Below are experts of layer 9 (counted from 0) of a mixture-of-experts language model. Rows are named router (the router's row for the expert) and show model dimensions 0-191. Each number is 500 + 50 x the weight over its row's rms, rounded and kept within 0 to 999. Numbers have three digits each.
Before each expert's rows: "mostly gets" lists some tokens that are sent to it at least half of the time; "comes before" lists some tokens at least twice as common just after its tokens as in all text. This comes from a sample of Wikipedia text that the model never trained on. Tokens count by the router's weight.

# expert 103
mostly gets: " for", " during", " of", " between", " from", " in"
comes before: " the", " a", " his", " 19", " S", " United"
router:617593524503499465533523456491532505516466465467522458505442459467538514387465450607481556477500517511555454436508534512517515433468435478449471350476429461524467508491513443468513433566493552420584508465436424526447508485431512518541471514483506607450456492606546466498442517466413612494524537549585489467487477435447511503490609481472501494524414535520567462542490487530470490510541531604446534441523508424492583454494451541367564478585477559485510520475502454565505529512473492479517605548508530357433479446529581581524520521445483439505400475520557575556515454428539530571

# expert 45
mostly gets: " As", " became", " become", "l", " as", " Per"
comes before: " a", " the", " well", " an", " \"", " part"
router:510516463528387468534514476518539437478552504491510390505543453524478532523477460472486549495473503375529464586485494491524405468596501599594484531558503491429563449639549515473452463473462449558460472528468478520550548583485529604475460512509437523571479508470598499492494556518491520565422469479509502536494499571477495606491494521458473474532593439498549426479547438433515452590417521606404580390590628485504574538476500485503556500505496479547573551499410524456449460390515478534544529479395440519542543469511564504499522464540435450569541447529522536577532497494535486539

# expert 36
mostly gets: "]", "\"", "}", "$", ")", "”"
comes before: " |", "\n", ")", " (", ",", "al"
router:578542544613509518463550542543492551526549541504562449476470535564482469500441504475439434461460440462483571440601493497423492521579531462607603425518590516456626542463439450456577508497546531568530527445546480587591578522576468527537514499550541526560487516504481499477453619507533450523580526521477504457533576479570483384481545449499491470515568553448450483493486501543527503546439501464486527446498550440548436438536448517433468501507442517531580569373466575561440442484507536451482474447555452487500522417487447477512464503489615519443526528452447411550489550532409403496

# expert 32
mostly gets: " his", " the", " its", " The", " their", "The"
comes before: " ", " first", " re", " f", " p", " st"
router:531535608487548510500494432546453478597476601443456580518491447412453545510468463573460500417537439636561528530474565590481477434455455433436526537574475479565532557525579520467518480524402507471503496552535392526550465494415578446494512464398582540564547497470556548571425464463446595555502520566491514499553501447439562534516469528441503483439545564491502431564535453516517482529580451446538470477577549499492550453433513468412629535545523526428494471463494415525505496512540487477429619474514517461509543463460504463446529552472544498557473500440548499554446412513557496549

# expert 60
mostly gets: " 0", " 3", " 8", "–3", " 4", " 6"
comes before: " |", ".", ";", ",", "–", "–1"
router:504547433442448546543575543502641591431484532516461494420440458557512563548535421533573474494449477485496489499467443392446525534516471547490539552546560481544508583426465515587522548492519426506419381466521584493469540555451567509530560532502522543471543524483447494480390527481482482476560434485467544521467456504504530448567421359466479460463444490494424462483457408424585510569605608523509502507389454454500480569497500574502479441480554442487478422550556507502467447446573469567428519577531520450568555479503490391504539498449532530486438487462534454500482553557503505543

# expert 80
mostly gets: " Ra", "ra", "ga", "ta", "ex", "x"
comes before: "in", "il", "ft", "ic", "w", "x"
router:470387472522637452562505501502474575516435564503517562442589553504573471578511466539540454556474446506517429534493357461475517566528564560442477477555516471493526544391508477577566441589605478517515559558538456526515457507498410484493496508566474462522498543560467462525469563503459430475524421533536464586570488462491618458588509566455541433574542480533433466557478448515472575499457464475454472575539439541526454522489475499497503578541524502583476450508470431478516512461495458524454560567419526565428460504494508499432520473515503553493587501481630525460558557575421430567

# expert 119
mostly gets: " back", " life", " long", " high", " single", " song"
comes before: "s", " to", " of", "-", ",", "."
router:431523576466465539457351475520511514457484485529564478448520463435444562468454521481549485519457439610511591596499447578555466516512567489544512492456580445493474564475493487449469534437529484417519431438505522510607535528475593480465526561497591457531489547461521530491480470459494508385480465574523429483480514576482431540550456532552442521503613494449416526455563563364556544520583487447549434613517507520461593482474500435485601557533473512424571511479481524474532533576566438525506549408553500482520485558473440489465424506528494523517545440558496581483385472476530485535

# expert 62
mostly gets: ":", ")", "Species", "​", " Order"
comes before: "\n", ":", " 2", " 1", " 9", " name"
router:480499575518445465559519511399494543536483567546432458525563588524483488511529514514485539492469567491518478534534453453467521541474558514537550528481479591501470473590654447465516506458459436501467512455473541558407536594586490589501499492498519493447448417507565575457404482453498505527499503517469511538422431429423543452509464486460484527496623541493600565578486439500483598488542439477473522466441442468507429478489502451491435499498504415560555480482508556622429562446513618436409399506512495401419538504561467544453503511531513447444496554407455443562592518452536470482

# expert 22
mostly gets: " system", "struction", " site", " design", " development", " operation"
comes before: "s", " of", ",", ".", "al", ":"
router:554541638588476529491508538579556458441456470554482508463467537504540532418512488407483477487470411495480518539557578473462487524564533475536489502556454488509495539556539563509456497447457523503469522513499622438522520520459494518608470538500556476473465431451485491476425432510487524350485529420482494458563545565457522444474460476456525596504506576468519471462487537379447595493459578480502449511494576602546519396457537555465493461480445478463435510446419569439511556512460538563495486425513443457395492628506518530501555546427564477569520556514532507531429457501555390601

# expert 3
mostly gets: " design", "view", " research", " consider", " collect", " Act"
comes before: "ed", "ing", "ive", "ation", "ment", "ers"
router:446533517520546548381511538569529432532509452574499460456511529523524481551460473550459476531582489507458559613604458569505532449475462490466426545595479497485449477497565485468427436469463481557414580522456535542499501579564513571605528435548487490554582453476587474484554485527539538383508496453574519512550502536551513517471489543506479461480437557513505522428473601483501465478550552561584452559349543491570505457447531501409493562474437474533427476528441534500480613582501518499515400559427456480503459491464600519477440556425569550553595486465513546449492468506424489511

# expert 115
mostly gets: " T", "T", "–0", " 0", "–2", "–1"
comes before: " |", ";", ")", ".", "V", "ur"
router:581526504426464476529473601541493450544521484493513614486545376547523490538534482454449445490462489548521501483443426526516462589555545566573445528581435418593496592440483493468568490437534524487454472491525476535544484516499521552524558495424419524396491521471458489450533609503473439480560485460433483484539504494506420406466492499445559541545565435429478577440498397501507480518445494504445439592367511523545430457548422530542451516429417499570487470512560460470480586441573479506502516540637444472442510438494464438562535470509576521418444547475445472484460467460461447512

# expert 118
mostly gets: " W", " L", " w", " work", " And", " play"
comes before: "hi", "or", "il", "hen", "ri", "o"
router:550561477425477465488534543556460553592493520556416480545482461530457441566510563560448563484535515598477445507437473409475425554545543482541517536527432454529493515442517500481507569461412526465559502542446462503494541525415563530508480556517499544581491522492450500533441377428459407410500504410527542477522534562475548532527551505487485465450410450485474507440540416492468453467528530537462435491424478575593386537503478442456416521479492552540561568558450528524403557536442415408572495527439535552444462497501451425555433498410469538517563514571524493500474378438591469461

# expert 97
mostly gets: "ć", "ko", "ka", "ń", "za", "ji"
comes before: ",", " |", " (", "la", "ta", "ra"
router:401465533543453409534520454474489561572537467522497434495446441500550506419570541498466499576513559517534446497535436479567479570501537508542502589465598512477373476496451540535504620554476468587531526491545473443434451488538523433479476444375500464553503571514486480501562480493480461482547537472521415418473524482494533513486493408386525471564431525503472482543445486442490527503526543472494512378468508416541537533442470541570466554528418437405453481508540523563512533436579491443481628549531570550578584498430522521521501474481461478542537502505497370411575557541460410528

# expert 55
mostly gets: "}", "_", "^", "+", "−", "D"
comes before: "}", " |", ")", "\\", "(", "$"
router:506503509508446525464545430508432561430514518512447511481599496562468458564449458427538565488423498488531476569555474440488428588528438512528483473524392493547515496562505428459512505479533491475557508458504612630406484648515487559500523565598495598500590514506428582507464458441440530508523545406386511488395515534473557441519443430502479499416469534389570483558465467481524476521458624486525525547475493466574411438535463544503453466486468500602553516438523541481493524506533484560483415532522519444481440540555444535507467475388518552562515534452479453507502549569502496510

# expert 26
mostly gets: " plan", " took", " take", " set", " complete", " won"
comes before: " to", " the", " of", " in", " a", "t"
router:492587529531538502501478477439548439479497480454451549451455477571476472440472501517459533597506508502469493462512497532467520463520488425572475539522511615589512548467536445556479457506512445525565515418523508545528506494503450462443559494421453418455475565611516519559556517437537596518528507486471614571525596538536457555509437557413514480601584419517442515471490536410493534559515576460468522552506471568459482517504464602526564528501509502570492436425449593575617468537581517580494509580516569436442442506527557463453491470487488543473564504570611426481457565506602591544

# expert 77
mostly gets: " Roman", " politician", "ć", " critic", " artist", "ric"
comes before: "ia", "ian", "a", "o", "ies", "ic"
router:561497547569496455540567435498503476492435488580479457526483546528449445473430517512464557492551473504498475511518524403431501434408591518405536401550454526513431449510482562488451561498496490505546566486544485462464513526513450436439480516594418432535442426486450578521537542518568523490487362475543483502427448541480615585487574522538588491468464450443493423457474488372497439468461522540495519400474485447479429468427502505448550467406476380564472491462461509468566481555491575488530385526455522547484549484510549539517470458511458528486554451561586394420552521570560482466

# expert 1
mostly gets: "ci", "g", "par", "ag", "ul", "log"
comes before: "ent", "al", "ic", "ence", "y", "or"
router:516543473545543574521612449529556424546541495451471508410506394397456439477536494459461548488455516487524531396526494482494436385492527564453497452574443479447482438542462447595461415508535457569437585559410541441494564490501417364554495526525506520539547460504461571550494555575511416410472523457535541527525548460541492558488494493505506490540511479483467454547517542549492552496446528476465590532476492470524549538535515495520506520420469592424463536434480454395516446483418617464453439576463510508475514564488470477593620496543560514431499477416508548470516521551445550423

# expert 83
mostly gets: " state", " group", " School", " area", " game", " number"
comes before: " of", "s", ".", ",", " in", " was"
router:520497575509478524531551499392467531516481461472460562388598497515446527457593498420441419515479529501522600482557498554493567477533427500499469592465435473482454590435457524479531489348487505455490448425506583540456528470518485553530475484519539495435427532475508476597478418511509423484403455493503509509527420493493449464447474548418560577493509560527433547525505570351565466532410488510470433509520559534422500468503505444427573455507469514556478430495425566494598528565403530461518553506398502455459519602501469573455487483543477491516539487535500529502467476408487554585

# expert 98
mostly gets: " team", " Award", " result", " sign", " pass", " match"
comes before: "ed", "s", "ing", "ion", " of", " to"
router:514525463560452470425478548573566480490528404514558526501465521500472449469522445488510479492561454504488532421518423467456588492400401471547465560455499546511411509420524456507463584448510442517511501466430477542596598511479535500473508458583465524430447492523516525586460506518597510369462466474483509482488496516527452535467515463502505471448514613530404562452507562482480492535388471481544428609517480538457527387524669451446512433499500418465435487523391537509478545582575542538536454505493513528576467508547526449550481538516565538585504490544567531439482404496467438569

# expert 121
mostly gets: "che", " who", "u", "cu", " which", "chi"
comes before: "ally", "s", "ment", "le", "vision", "tion"
router:435507503504463477543581631531527441538561511517423499494483488552388569437540601484502543636428459430418478541554537587549540536445520536429516550522536461490456514485452581477526540547507434580532485556472418476377463544457543510442482464461531505538492517491440473473491438490510510493523476506452409478507470548501586488568466468517487498564380492514524451502510524545446507500535513468436506464447484450629506518485438515524577592537412445520564559474507556459494547410551597559449600502503421520448591518487488598522538509524506517510618502444546493606477529483467569491

# expert 123
mostly gets: " under", " about", " between", " near", " against", " along"
comes before: " the", " a", " his", " to", " with", " that"
router:579477515583439481500443414502532481502406486562551410458454493541583544455467469600486469555365468548541431470490492540522525468565448574566542507515525522540497493539496509493475446397522525491553515430422455470479516573476493462468496494547497519472501482537551453471591503456470580470440457555497568490439444416481516574514510503440570485394425451486486534443512591470543502435510579566536467526481445560454559440498448564430576572434453610458458486528447475569488555458485445481463564550502503461411441515525633525419484431533531442520525435558420547473447501410579528514

# expert 113
mostly gets: " York", " William", " David", " London", " George", " James"
comes before: ",", " |", " (", "'", " and", " County"
router:430534515501464430462491473422546678551476500584523387419445462592492434422490511431527541570466504518469510609510531500518540570438521431549484457467541501464444579556586534562450545519475522534456545445543440493502570565566467533452494597548518449538451531497537517588520448469461532468496544510568451578544445518439536503482521408398582606473562541433449494472483570473531475489532553598488518615567481509536493469456551462566565560524540457467457458489560554515494478498480544450499484435474575591571436502496552541499513501411502470491580474481476515458505504563445455540

# expert 71
mostly gets: "0,000", " million", " 100", " six", "000", " several"
comes before: "%", ".", " |", "th", "00", ","
router:487539547462467492533494521431531456419479532475469491450381488462535590532523496549477462506439440549591536495516443450458472519551437511481489475491467491490554546484548525517546483530544517468574484478592442536584457496481558413570542437513585494434647484504508612449477423447440465573547448514408554485509404617468500470503493455525457448395465572489450524520446494470513497569564508548581517609550559524482453489531417498524418533535522472529593471431551529553455533495478488561431500449570583465488520560504570506565556485510482565524411436460543536524347508460505562529

# expert 70
mostly gets: " part", " all", " member", " main", " count", " national"
comes before: " of", "ic", ":", "ly", " in", "y"
router:502468531410525594500521586469551447486584475565469422432551490504505590556516362560538492483563495518545575564485578563510515476483415563465512448481474427474395539492487485528440503574642425458461456539588559567559544424451497502602531488518557526471484429527551478525464529454481536518470494473550534459479488450503518501451454489587512440475507494383469480463532555429482494514545452444490414441522534435432552433537445516431563432509532418551430530540496522540491444575479504488486419575527510446540508527411459394481496471600475510572437561570559510455464543469512524514

# expert 95
mostly gets: " century", " December", "–19", ",", " April", " September"
comes before: ",", " 19", ".", " and", " he", " the"
router:365502371470482476586559497482544504552460462491527524513520533426529541567496496439425411521508458489616503511410539531485487510578453567532426591428438450409488489530636500565575483558470523506517541532544466588539476554544513473414514569537601503448520484471449532467434453515482475578538540494535546470395445498529446366547573519518574563423447470485523508558459616434513459462519412520501512494537473446490425520545485452439442515469476530579518571459538533508534478546532446481508492534498542484464490482552521517475506513478515408505387428477500507424473525581434479559

# expert 124
mostly gets: " w", " km", "w", " south", "^{2}", " north"
comes before: ")", " (", "^{2}", " |", "or", "ell"
router:503519415428454518531474520518549487501573450545595437435472532564410476550408577458529513431438571536517430472579496461427508506603503500379480488605492440536474535500562503561514493470505500434478471496394459569523412363405508502446558528434507498484457535559423468509436555453489452466578498475510553374584531542566495545481500432498476562429430433493483515464573443530557579573572493529470478478446473511486558480480503533461477498438494509513519504497496515573457560514449433439500434448536471578452463534541485538580520451532441441451476551557550542489531456506516592395

# expert 11
mostly gets: ").", ".", "Species", "±", "0.0"
comes before: "\n", " The", "5", "0", "6", "3"
router:528465454597450555556496524577488509429437587494490455540534515557546558520457528476517580445542511559549519481541466434472470556475450532518513491463570474466540549503542522449507484500446426498511483501495494463411434475492422464606577505532491486499470483569456442451480497516541574537500562402576481499528577590522507392501563560495498455486447439577500590484460495503487568440508482560474457391515611476433476529393423441489468542479442475513457553567406544471517567568545526472540412480499528572586550592564479384526535542524543434523427518428593498560529400559552559508

# expert 72
mostly gets: " such", " said", " won", " played", " received", " did"
comes before: " as", " the", " a", " in", " that", " his"
router:445507399487481515442417393520573498473491577532503518530529498452576462473480455517524618527470499593510478566380519556531537477606568588469477528510523503503478649520551452484501414552417487554550526462470508524521519472459507353470451446526447483464515537476474425510517553518447595520392501570399480526482572537495424569474497490425435491597564556478610448488526503545597494505561504513504384521462501470512494523385440513460501546456523541508520533412471462519444460466505476498439560567541496483490500496516527484412485436489454517481570472587485576522465446475500538555

# expert 66
mostly gets: " Art", " water", " France", " Island", " French", " Russia"
comes before: "s", ",", " and", "\"", "ers", " medal"
router:603537552402553544491438521439584544565481471490535543542432538570527543487452464500452409503461488536442575510551520562522529512534551498587569537540500455506592495507464491447496596508526463476506470544558567493411477556552518399442510463539439492477588546507515470504476463534553477444548443577396485597507490575505549499589563508429429530470529547486503465458498562472481514484524546507525531582464462513416513394527515513578580482494487507488465496532577520641571496496490426462497479579473511557579450451555490543468464407544520533377524517420503526449437505387594498587

# expert 84
mostly gets: " when", " where", " after", " before", " while", " under"
comes before: " the", " he", " a", " his", " it", " she"
router:476504476566459412511560499382491502524482412582518488523512487493523488440453500616515558503498498471504519471451528515608493459550477483571440540508485503381497515494529478492538406429519563535541530460530446564529538467496402409511523600456611474502498527423582444447443556450476478562522505475504569460465439457450411512524554522440578556422433505504614508432530608492526561354550550504479483382525453537449468438498502467446540578521536572446565540512510498480560544560454455455481599480508464393524521444458544490510453546527576384514506500567459514493491498474492514498

# expert 114
mostly gets: " ==", " but", ").", " =", ".", " However"
comes before: "\n", " The", " He", " In", " It", " This"
router:483467548473555472463542549532544556468449526487511379511525502506491509468473545520477502443598494524476500449438551507568540446553463511466526478446539514514541510483514434502620486487540558574561569468560405556562418533532491422552571515546566424474521463489474461469476361563558545509446512435548543569442470527587524416515566509479474512533414413531560522562526502558482421419575418530455381433541553537484451553510503463504498460430454482448484575477445543501593526572423459446535488459481474532480592571500505535533490647505528480564576581479516559560568505543478524427

# expert 25
mostly gets: " episode", " station", " film", " event", "struction", " building"
comes before: "s", " of", ":", ",", ".", " in"
router:546509501547460454546525561486515523439496533498516569452572581527527531482563533424479443461503444482450458547524456369501550409447571498451556529545472476470497530434444556505537470498494612489452464460481572572599508550429494523530429491464556471473529482533511605586567446421496570492478515561583550473489589425527429511498505560454484525487448504533456562486519575497523535497494485520584446570520515519515568384551455518600479429537537485518591421404431596457533478522505562458517491525528373559431471546505523489480450466408539509398584460490465522443544576507538426566

# expert 58
mostly gets: " government", " education", "shire", "ization", "ism", " India"
comes before: ",", ".", " and", "'", " (", " in"
router:422530530514512532471566581532580528536494509555565460416505433588488520490540465388442491531513517522488505558562534521548537546551478453559506468463470590437420563552521435508455551503544535550526573448587494482441475458582516549509495531515561452578562471525491488525496466480547475375528552516539516500514490540485469435478492452441644566591482615354470490495384517402575501505475528556413495579508582522516454513512445439495532409433521424527528432467617510556543456525457528475448464529532471512473483542540488582453532511437525536497565470526501487495445541521438501620

# expert 82
mostly gets: "ical", "ular", " political", " original", "ious", " different"
comes before: "ly", " ", " to", " re", " c", " and"
router:586554529449580455435427504451475506527442544558575473393445525510402524545412450519442460465517487498526513459472523435429564459447514535437555501546518419532569484565499485435423560521392551502500543476578465551583418485532489425548465471530505573668599470481543633467435473454471578519507525539594558489544507461481553465450444514455537556477491504433488458537532526439515518447529523421540546525555563501521505460490485483520560482488493476415474496399464439510504442558534446575482512533525425345438515531504549478435483489493555538524573433479507421505463480482545529504

# expert 94
mostly gets: "ted", " found", "ated", " used", "ed", "led"
comes before: " by", " in", " to", " on", " the", " as"
router:398570493483607479454443384456550509468419595547526431459415512525506474510463539470485528533531489457472414488471478430457563459509548609533575559434578518507568445490462491496493542538399482508537574442508476445538474570403461502464421571567461535513572508448435508434411542454548589443472482597505592477516560525542547539515500523454499458491585535518472565488597589552517579526478571472513467499509448465499510500500477462435437451395469547425477433499480478481544371473454459588502478481503460430428486521565576411466487423529466516476516521536454572510449474513502492466

# expert 92
mostly gets: " film", " music", " football", " Award", " Music", " career"
comes before: ":", "==", " |", " ==", "\n", ","
router:567549494533480479514571499551576513500458501487580549511562448485534525515482614447395442418573487445452481486438512493519581465500479448476490562487440634499461560532493455480421538561502483561503482528564478559412511503491476529551517455520543548564490590467532453486411481469519557431459569496452420485405536566452455512542493470557507538566491521410461490503547540524496494519479529536472408573474602473430425404544487428550482445518504466570454580545569525480436478500621561464603547586447456532535456485405517515563441507492592473570547433525546437557437471414513508537

# expert 91
mostly gets: " 2004", " 2005", " 2007", " 2026", " 1998", " 2008"
comes before: " |", ";", "–", ")", ",", "\n"
router:403492554493586563532473501418489510451513512551565538564455497502402448462511395465507497477390461474494472548523447461474569535563585570528491581486538516435496513506471467517578485582548462474433534431547515488506598565587599418426492468553504548471538534466492533469470432544486413557494447526420476535441553495461438494413510481561414608421482439437497612461458527499584472488528479565603479536484504449518433432538478517534457409458506400500484529435494475504492424493548549554538492511574551498529463549407441554523539599566569534505491550464554458553552496501509491442

# expert 50
mostly gets: " Bu", " Ru", " Bro", " Ber", " Bri", " Bra"
comes before: "n", "r", "b", "g", "z", "th"
router:467499541405452484480570528454444552540566439554425555526529525494562526612567501521485472502520462427431493562554522481477430454570473472581494413394623431481468570433463454529597484514577510534462469428572449550494535475440500489502461414432474497532443554449512494487562498497525519512557457556443463531432520494505527484450576468637469495502507404430518420474498467527417453547617421545480551496396479505440506546557540499598501431562487465502649458562518429533509462499463554516472562579491484548503430451491482454472446525461487511473561530561504429533456449523500533501

# expert 16
mostly gets: " Po", " po", " imp", " Pe", " G", " Pi"
comes before: "e", "ro", "li", "ar", "le", "re"
router:465451490376583530543443506525599441551512468527536574572523444468458483486608461486506511544507527531513530448433383545577498501440532520463484508477446487431557459409484595542456490498545478563382476536461607424473521493485539589523487547523486561530543480455455486485447487471547558468459582448504493543414437544615449445497457478640456504422453488498483468475506470531502373466514573422523494502382463547444535496524442527558506454559451501517402479490520515509534535541479489568468526613588535574561487447521459505486481483556539457415522520582490503522478487468523583421

# expert 4
mostly gets: " start", " found", " appear", " support", " open", " join"
comes before: "ing", "ed", "er", "ence", "ers", "ance"
router:385460551490541513395522410597427464583495537523480421560510524458535453525439510620432474567566476532496577510534461525477520489431483556504511481485457459522406539503624541506465594507477532463536576458395502493571567544500385508531518507518437491460528537470511459492528434525533458464453394524461519436481601489568434505591485502499472437480432566526492474491534583519517501453523581552560391561490472536532513399469498445470473505530452483518447527571409552557461415473467569490491389440486458432498430492592496531508459447417538554490469498502498502430484486437567476453

# expert 33
mostly gets: " |", ";", "×"
comes before: "\n", " ", " 0", " 1", " 2", " 3"
router:572395524458442480503450400572409561428451546503425507527491499459543451569560536550550551502479464491556500462517445394462593503442475555578541532543488575549523485492546460470431450446403492510535526502427541451435569490515484513423567530531601545375468435565449583504543519436504405497445480466505521423420554482485596460494524459417505424464565450488507557525466465451453476441505483427426543415519415516465531502455433554565452516469582462472508617421533553495467466509522492494544474455509589570556510442451522516518484538560559470497457514463568461501460543548479453449

# expert 125
mostly gets: " what", "if", " commun", "un", " wh", "ń"
comes before: "ic", "e", " the", "er", "ch", "et"
router:516474519522440557478428476520618489548406439527594444516423444489530475426561534493470607436549487453540592496561521522535436544498533510511445508448475444453500464544521523500601510525594542532490465562430500495512541411420504376419543367602463485468528535506505524484484467510475545505533463553488462431422535558488560519400451526493562468575490454534554506421584479508402533488494475517486546514511446463468527507395520598517504501494482471497528476412537502481567413499494473488575411402608454497534472448464511535516511566521446539525488552553590556540407512499399496450

# expert 122
mostly gets: " creat", " continu", " based", "duc", " opera", " require"
comes before: "ed", "e", "s", "ation", "t", "ment"
router:460521559605560465533493483563458458480516506545489470514482586501600515473494500516492402470594442413486496493404381444562483461558427516566562448528498563468422488599523492600486528491418472547515572529390482519462476519468521441498544505537416512548531461538497444405564531520523513521424452501535539623510540438644497483576488567568506517522465539541440457468451478537496490535549447484613440407423548548542587464536521567477520568437447470510483441557511461471526575518422521471484418458493483478463456491508580512459478537587460524515509541474597531566491569479474496554

# expert 111
mostly gets: " high", " High", " general", " major", " great", " total"
comes before: " ", "ly", " re", " —", "est", " R"
router:588493503440421502496444497576525478518488475565447531502471443459426402576439490492551485417551409414521403472472552503517518498436499522438437404563543465540515529529491501417435500524581605559574476461521484514525573496478428527598484459506467530557492503489498508486541411466537492519435414596496483542477406518415440530505455531470557562448512449534605588517526478401435555444559455410485564533517448467547508500514502501513581504511585470468603478478553484446492456482591437486450460569556470508473464568513585441491614518511449513478540492456550402564499445419486507464

# expert 64
mostly gets: " J", " K", " H", " M", " Dr", " B"
comes before: ".", "an", "y", "en", "re", "in"
router:541476473518589509413506530486437541433510460460557546588586494492560433550478449563547559560547483508502526538379516521486440456427489442435483395433430477553620550495482530519504541409494463452441471475434395476533484523599560514509446521457486486481512491409494549440460591525509492550495443512436587475587426604572532510422490479544500509457430434441595461505542481545433390462484540598429579493458511505471495538549466531484452504483528507601442491475439412432437485480552493483493517542515502518445514529513497457514545555496502460423451474551394553501514473616496487448

# expert 17
mostly gets: "BC", " —", "Ž", "Q", "&", "Ö"
comes before: "A", " |", "R", "S", "P", "O"
router:531499460441459553502561550567489613445462455448544521573417531572500465522465406444461453465468486502426514467546404486498476599457539489529509499450462652453591546463441523425480578437614438515601461484530486567557476505526494542453459541542515516435492532493491458466473532482454525573515490481538620470459512492511560570491451541529446525451547562455544590488517490436498603539454476546491514465438503582519498561615511610488484534558538467590531488549484521465495441517448529533489465557464459539482472451490446421488457432474515536556614516444417533473530454531494398601

# expert 43
mostly gets: " people", "ities", " children", " services", "ations", "ers"
comes before: ",", ".", " of", " and", " in", " were"
router:568464427570485498520435524552564502503443556459536515518568519487614459505512565469463449457428509545478414539522484425515543497536391552450538565438449565511466461523507507509409596422487531574463576457430428533434524513351541512428471459465409431550390455447469471550482506466456369503562580513550476556526551571483524540495453398542527425493515451431469424452557556405551446510492599547446494565550516486415542443551446499462467486490504448534469470486574521420483536408536486482475500470512533502490540535480547539449457497520493444488441503520432421525476478523427545523

# expert 48
mostly gets: " 2022", " 2011", " 2019", " 2008", " 2009", " 1998"
comes before: " |", ")", "–", "–20", ",", "–19"
router:511548456543504561560524534474549435480544485579563487529442481481510492482398450457500451435524537411550500529528447501454531467481434466508511494533502422568526498455417487490535494556493430439431504487504492568495514495578566436450560549483628555453515512454533527427487525525539436568561448570515555539487502467427425496425455553560495503560525440555439517372452452510542553570585481553511509482539503434598478481586576450493499476544454467569482462555534458502431495549606380421474461480512537537513516524403478442615511440491463411580499462422543454472640452541482552490

# expert 46
mostly gets: "),", " and", " including", " but", " where", " which"
comes before: " and", " ", " the", " a", " which", " but"
router:412437422597430489499533492476544462477505527522499542591531566510519589560474567487566489520496534458465502491516562537564451425519501561515415520511486615463494523524619508448459439483463498511552515511534494507532517556487388502503500501465586532504437512561469526474496508500584425586534542505446517538472328564487457477467543553443546663435477446466571524570544480519524469407510488497403512397560449438456432482494444416430500522560482471507604478488503449467567452561495385420553567448507502456484488465515499504502524538398571497437555519536462427515480511500471501449

# expert 117
mostly gets: " Mi", " include", " use", " used", " office", " mi"
comes before: "d", "s", "r", " to", "ment", "ning"
router:525556466497567428494566487501478529390515403478462569409550487479444543479449488461517410455495483452404500494537562520450474377604478502622502490543581552514442543430465505458565509499460544421481463391497603510504462449478510471561431404530523547506476517538490432491600466547526495467546489533519538502500543393539453519508554443576366514554457501423454478500520531418561561486547436456526451492510532612523497509532514396450421584445436423464473436542410540584498447443494476525441441541480500526441492444491547500504560486494495508419531525546481522461422476459470525512